Weights of a small mixture-of-experts language model, trained from scratch on English Wikipedia.
Size: 10 layers, width 384, vocabulary 31559, 62.2M parameters.
Experts: 64 experts in each of 9 layers, 4 picks a token, a softmax router.
Training: a variant of Adam for the experts, 305M tokens, 4647 steps.
Below are experts of layer 5 (counted from 0) of a mixture-of-experts language model. Rows are named router (the router's row for the expert), up (a neuron's input weights, with its number) and show model dimensions 128-255. Each number is 500 + 50 x the weight over its row's rms, rounded and kept within 0 to 999. Numbers have three digits each.
Before each expert's rows: "mostly gets" lists some tokens that are sent to it at least half of the time. This comes from a sample of Wikipedia text that the model never trained on.

# expert 19
mostly gets: "am", "th", "iv", "em", "H", "av"
router:482445562479363499476436541570453530589509463473494526505549554432564507607497415519502436525517504539521459516424471541535503568406539411575513527436464391452510482441523558522522556507562538448444481464544543521515506552419596461478484527428436411570487467515557501573466485516526538463459464508562519590476443488520501440484532561492457545565489575433440493549464559553487524458500
up0:531507530502523465472506425456507455512586468536568559465418492562488526517518567456415557466485486571511452483615556532480476523506458458448420468524501606571548550451430456537514419551451423544489500470443474441546501415508531471467475558504477459607492535480517514446425584494453545470456478401589493509517491525505595464671585525538446528486594409518432454613519460459484574436505
up1:550494500484561532503433536473437531415392515505437458476506550489444489512450484490488491476513420475482482600417432366481416476647502481464499480504500464508472458540566553538536364607554548433522447499548432559468551440579478537494491490468452518496537515602546553480565514505486503450569474532480472497544444507429569547492441429472482440554445449481535566429477526496505436497430
up2:549501470480488459546502595510561487468514519514538507414464500545535408437577438488477531465544487498430501534459549562556514531330481538558479547539442506561450500495450461475495451497572488494415506485488551463546463409438469569512485482445555536563506383471446476543564464442546394581488432451537430435493546425462481385543478518549569521401473471520574471474551394537467469431520
up3:527451462566554455486525539537607543449466462549529530472593433473451498536392412424574397500544489524525567452464510574499502421500512505525452506490534532581545493524514453529537489478518581537580495524464506481441454457523460499498524509430601449529572507547436540500446531529458469479516482629379505497522553506541416493546519503483516579497476489435492526489503441499423529551583
up4:460567489482392463495512487543512399514516468433403495586575500536383499460561548508514514478474610482452571449494432482466568415476441521491491502502461564475552562468448475524474464578552589582529451520451452531387444451462476491496624581470560534447553493527478537505502475442619619459545429540368505538506442447461446556467438566541483554441464583592530496577516433546483462510464
up5:586566449513445423514555516524502497474527538490468451420448487467474409457526442551405465394548573530502466484417503505528577492441524472471513518481504485484501495550550465552432543591560465546471407512516585527564494466546453509441517532612454536463534483442534469479533533529437605443518525508527527515519444601546487474479504505481447403483457485420503428493482564478536477511484
up6:587521476462553505493442431549506451480443471426471537430563471476444470509605470556537528506544454559496418544504512478531532446607593416509544516549479441485523571453482603529511442540504513431459465606458520465515348471488465530504473557513434539475522471512487484646568472481521468603536495399531370490479416511553406440528455459423498501418478559561537528568486497474629590455558
up7:485461498448433519534561411445517501484588444459565417505489521559394592482408612502461500591502599410490496525548542542450462472550547473565459452538510534547628509495563541582476453488475550542488526461489509500367494468424472579476465478521496573567528487403547407540572557456490503564466488558442407523588539445353418485557552474509513454446486539535485530572504398402500388486519
up8:374487429586520471605490571511494534434590522421423533528481522506493515496479469588404482435507587421573550555549469468415453508545458472518491468534528456470442420485541536491523496574423484550523459489442532560603476530553570409417601472478488538446490473524367507481499543548455514532520581536519469477511511446499484515491674430559532479467526519473457424509506502558532554520507
up9:498566593526438509473419514510560433379492516423479471495540551558510577490567420541529487493481437433464582410515559517421501539540549496457546544522430410564459527432463558502478453419537473462448509475461429521398554490481491496449479505488472558523538546491483506494651527462377393513476429538530497521498514498393490468595427514540492528482386449537510526443585418453596447546527
up10:490511399538576519449495588475465546537556417465684572345536534447577467474479461536510535524585563529522511486369506490494523507629524505455491512536443388523578411530523453538465436503545437448493533407409514402524513408511560511553495532450544538540449479455487503510498395470475539456490438522536493508483525527578513507482432558625563520459597451509463435507457621529518482498549
up11:492584537490485650462450567532531561478527512464531531477525492445510606389540486474539576505498482474494518412557451503481518563538532487555427471506504538548517549536495496476501497497521529488477476564461530473433510549494507498490446569442491530487398529443534427497568531554453466515484438556511568478531395519418522583557578491541486413507441545343566450424485518537479563549486
up12:444550496551624482545494435488560481510562495489495383437502444597529460534482462585462462493440526465504440487475492556493490539462522477484541532573533505460413479501510584562483571501547327495519449550476476454573529437498594518439451484511515496487551554484481386512457553563481437545471456476465482454500375449529453529503492437471488469503472468467398471503547470491488472456432
up13:489501554461508543508545458502410482588463428518380513565369481482517550538608508483499522523507531538525490438503467541523544576559554550515449494475522529523495495633504538493543512536543476510527428425531556549547453434500544453463454487539544527481471531483518477481437499509552468495475352457486499463570480489518528487547607485433621456548512452506475474464443493583512602576529
up14:571607468458538354555514494496477500392539518471472439541498485469580454547533510543460526482472537449474490513496500561443512454436525566462515522516450446576436472453449425533428492529493424498540521532492474341568588470533548521539460464499445547521532537441497512425537508509466491443528491532442528451470494517545504534517464527479595390415481452401448446549502550508446466466487
up15:481427461472447498518521491485580567460531478433483475521443472487461511488559516497460545533516448537475493434458427469465605528489481417512438483562493435449542460584525482463428573517509584583407460488488515485532436465468624526454462554486475524476504500464462470483447551529459442476478491524443519489596517451503551539486569503497533499493531549489524506595475493569514468521642
up16:500559523568470485528492525602509541588522476519463537560573439586524525493541574572449529506475551529456418493573433474423478476481515454543478476507497487461412568496498485514495567472407392512514489432551537484386537471453459511577522568478481500514506538484485392526532487441486434525569571492586428572438558460572515567480453524478468559538503585539414425534518545426455620526442
up17:454478479456487512409528428469462530514507559477535455535466475537526570423512530554529497497549484560550578511514523479518555541487534542512565599536514537525508527473461563549473429599500491520489443474498461467600354464461468607480521502539502512529451478545453584476503454428506586543529567403524521491395619484532455478525560460552503504470474522518490406588498477500494465431579
up18:484510505496509440491543392475562523463594533491522577524501505503370547534460522509496569471506441449449606549543590470462504509433467492454513536458573502498450568493345519550545464448444354520472466510445613522516578536637538559520567549491618573414451506550507482518547529505451469511548463510428479425450599447572499518554522448471487486473454549506541420544464502444541547590439
up19:535564489437427519544533530498556527556525507516450445497423408518467521510477477527488462583353508531480469504543476443538504555501462483491454378550574443341475477516418486471483465485495483510510494571568534575555582517563491504514450497369442494478423481523549507533624443487524492501388503531504470524516443468452500518496489533490448453552555493486520466574540586522486489584443
up20:511448444530434493511505464519498469499558519481538523387462506494554517474523477538423516487458456438470378515439494577406572557492512512535509480490474474504412471435490482535456567474487434442453425510451527575338474528517453446463497557543440519498513482508475414629571524527492401569480483429476490608496547481455515466578454529523539450407552496498620501480422521492495480585583
up21:421561524594528497543517448457392514544530544462570467493507539521568525519456441496458553512587483539500462466531446444533493538487559493512574546507500518559435414478548569600444549481510450510521446503547505497537510429522514491367591546524542472458482473410397490475439436534480560558515477369597510545438462548367520423549495520509473531542594344548458455457512487475423445408561
up22:456522542493521525433490420474458475560443555484524475537526459539582536502574549537444502487542415501462447542496588514453454526449573328505467471524478492452416431497471440563519511459431463533521499566601464491602506458536460428509538472478451514533499458485484507461475558430485499507525489581491435406547524604496616493573502369499483390555540557559355447511488520427472557407469
up23:394582512484495524527490431474434493516443488527459431508612533498443381515424544545478533520458440435477534522483493486558574460448546444565555507587573456538510547520385590488454462524441421539520427523409550525576571489496460505505547500443475538540436591512538464496558470475522436509495397478483527467551409444469478523559556535532514474509588515560453471499455521566451560467459
up24:394475462435498420476476542502495587508534507461498473504486525507473587539564483576501522453484527505475450573535457561509423515457534462423420427457496572465521594555497432492414440505538554470544460532432491527458464480480522555577464583495524581506546465519415597501512529463475546523404445521508550465447450480508472447451515530482564533598470504471490517489484531507483454576484
up25:456510487436426611537530632426481483521457522430572461500571373502463446420521422540468454511559566514521546524510514541502523481519466452471495557523594464589406432458505591542457531560578490492478546521479535531529555527487549373450512484481502540486503471541515522502611489497424497453451537530455504540552576499490417453523498591501526531538569470439517604373559557469452499453502
up26:540465489499458435478481537443533427476482537478494497508449472581563491468491495454479423576489417432535612439501420578498474492585490492472532511441476596556486396493571433514581503478464537541480620451491513470448490442486504457487543350510546476505459451479511428476525468479472619531562449469478494516603524513510533604502480507578449527471499510428545541516520491476396463538496
up27:422470448482498545490430535494408382428513423462532535523506499505528571426472435504532494535526482546459519535457498440453427516527556452461452490501533535473550408583467501488521549487524538448493440616511516557492541517461573412456539525433507522572526545600402544487547483559431509504491447590516479482572476497433554507577469389519520479527567477529503523560494530449464474518517
up28:518405494510453587449463454585461454419439456535539533618527468560517460430515440523436603489465432480410583514498485467576530522485539497477473557519557515472482460475524501484560464462441491516490497552447575436465561506524516433472473596651472487543423500534552489506548534582442459527507456551549512476419514512506524616535404501572503462553443544414465456480490502495473568494526
up29:506488520464527608476402480553453443448560457560424424500401547469501478494519445481461630489498469470467535541516525583432495550473586470467496557530551463615471482506570527574552428514548497494508449514489430439489506519509495478499415456563502521451452462390571464449557505569423398504416564571545434461440373550495530502511644513498504473578464483565520599555451459497493604543473
up30:472502521500553437521454551554550534522504422543529478474531488465576535530493456510485540508616478572486496606512517533400521524558521442445536471434473462608449517455482538513586524502481508526452542598449589473582450491463561444443481541502434523474605456561495456484497497486534500504491477474505440471530583541501444475558504521562563477474467457479555500505372462481423477526499
up31:561484527552512521476465537515446513478332474511527562535499462435548523479404482556425476580488499560497488431560567452472451570488504444465512469494474533480526471448595526508543476532501492531485425586508577550448478477563531505414574511509467450393434565535493500557524579565478508478468562422511425471420388439469597477488464499622488435420494486562407472400473460458527455504580
up32:533569455522501482538531502557510530439512498509527539435538466496527497483459504562484491463589522608511561505530531550533580454512534520461541511496505411473460422538597599525565490548503538524479448431526613529611573493473465571364555402476411402493585376385531559480515434530525575472460437487439520505506473475405516470518510488578492491500479410515498546562503424485494417459514
up33:497454467492611520441470503527444596441596562614348561547463494457504560535609487584415486448510549477457361561486498544521491605513503503498442502516552540444446393509558592537451527449470483489515507496506406415497515446470461544480359507506489419557494423501599539527521420506554583517500476493508530510396557541444551521441466474530487446507489491477507587456477498534459504408583
up34:496521464473563506444499504579513493508484562546372506401526367508582547499521404549554535469477446596568560529547426495502528567554520493435454470573506497410488466533481437563476357472572475397478396565415566464526503545590466465507425477541471446521550484578538414527594550525521499546470513539463507486477507523494494461435460484533475455558594478498552643498557542525637469482449
up35:485530420582513469490483452547524597512495522472504530487522491577500526457514569546555367546520556567481409474564381614438512431521550464582490468556484633474578466566499570522484505427409517516558422502525588539409443492450527602570549482513456489456527496495452402580508570458530479489498505382468553451507567490480466492513486481429551530556499567537518564480495523522407588480549
up36:539455487450502567557475476449393462513423470444431470469530502546525483522528473472482552546537509473421498474465542547546462525453459448558508454499429453480457498575508538561485560460509515445473475481472524538371385513479567565536494546489537536496411468520564443477619500529519496592525415522503481507501517345538431516491576526529424536472519580546603545553466463526573564493558
up37:555525468450428584498427478541474528465483556457494510478580477472441516509432415496499512518537419500542606416652491531532557481436488508573506607477533471520458485499452527496453572526446552520501464560494516560448482522449441538474434524464525568476401526504437422430512486402454433531527506500536467541511482445434518478488455477520448469568563492485494446472541505472501485513491
up38:509503523462493458527494494466479543524635460567534521524530507539460526483452516513517476404454443491557481486511507524524520527435503447446617464603469555483455432552517492614523583485416470527476504452392320371467491434535568469468439525488512471484461505477475492529619534450384540605457483511476391504603535482542422545514495614548506533422460457394518572543439460491555483422474
up39:470520410519369474540518523567586540458499440466468500523487352573608535540516474562549407494419448528516446530519610501448578523490520480420482509528512471462481601473458444480529507586525400445519508658556528526572442521484544549523467443476432436500507470544480446497431499453449457481399537528458444475484507437505426537473444506526448493529466502552464540505453429549433587485552
up40:525544526543448592620447518443497493441401512587578507618536467599484597439484416481453543501445475561507491461624491513451431511496520501477523564465589454445447458524403476630585476456440591562483468515587528494599449468493572538438483460483572495503386512515490511448464510520516542420495435500509556502472491490488565572568466481452489521471494506473543466409452475457468487428571
up41:558559500548541528479536430544602563530484484507495486460537482480525475549498451515500511553515459537511458521549422476525498504556507467524421567516526355534538541458518408508515532600506530455594495389515495403626479498536452509491504501478456539522569485459498477517474438518502524496558595473571423490493452521508482478504600411570430515398475496465480455520465483456552503403492
up42:508556417479503528511563501543524564635470545472483557413448490540558430495484459521483572521425445449483513464511511486543577532537502399520390431474524434565522470534497408491536470538457467491549456519447434445511456467481573555547547455428478523569566496480461511501506533499440478540489436480510545490543600481484580516524368478528618537469534476573522471639496590513490537542424
up43:379471479516534435584424498535436555473597473491494602475540500435537537497427465504519577478575473543526592544395463493517578506592546483519522501510526506519562462514431506445572498537519528505523421434473536479513456472541471543469418541585545485437419546538628474584517490498468489447513494525439579461548472466538467505610517517555482464520536503516513532504372507450486550489487
up44:472484453545492513549552503475416488510483476453488459481462557510472501515495451529588573498540495533462417386450428449519441450472527531532483539476490481411519499530518501495383455506451449503555449512376536559510461463471453500478572574534508513577494475518543537546469520483573506402510483470573568526465506560526590419576316550564569451499567462528511443493457518468482537429521
up45:513495438544673566526515534511402516506451552535519437439460494483540511401481418477531497523508522423499542546443558575483474486501541524428548454561467532508500576515531480592507455494609548520498510457534578429504509485566471472573452449500572487491439511509422494574536444492399452418441470546454483459478465456484606518508465512420480521469578464476509500415492427494587454436522
up46:653534470432468523517514530443446468448408475491449537477631495527583511438549518513468534403486481532459546558547548514456505508460579467547506506413460490543547452559466459550503552506488457509517517516498530534489434419502467462531508522535589503517528491515407604464547489503512531448388419558479483491494317552480542555421494414550489490519538589443537490513529527454429562408474
up47:420543400477510466473500450566480500534538556607502527517504506507502439522395471587459496500499447523562460478493498452450478501528567488465420589528565470462467427449580556616427556573468423439513501445497530474495502470576432531486536401441525439527567513447521472454600476496458509493483513495549467502496534442471541508586559527564555494525558459522520487582458537520520515475482
up48:487513468453422520493498437518574494422482468521568503486437485526460451509554530500568483434489597489528398492564485575566489544596496516446484516506506389527520440509382506452423502475501492425551522535503429577549507469465607569457522496590492506527518516506550489507439503474472461481490465466496559530497518578567492564506437602528561483545484429498487515462581644504424518470481
up49:524548498559509554518465516543424473420502381481604504503431561526554638529572570564476503518531649494556457496527521567417549543477483453408510546543519488498502539493508526608550440411541513490527510439395501537516534494439524448457496515543445512492452408459497522494480472614602504533533565504544448517447540470470463409540476535564459486502564487531585515537552543557489395514510
up50:521486536506496520534479534530578379502524566512458508542526470508461519443519425494520489507534517458598488491581415601541475480487541482552488495541490513485511509461592576502555447589549488493493440514489550498514468477527424521497513600559587538458461544510611557413588495511488512492580402455429472587505490567422474491589509454535368565476593372468525448445509544516470461382423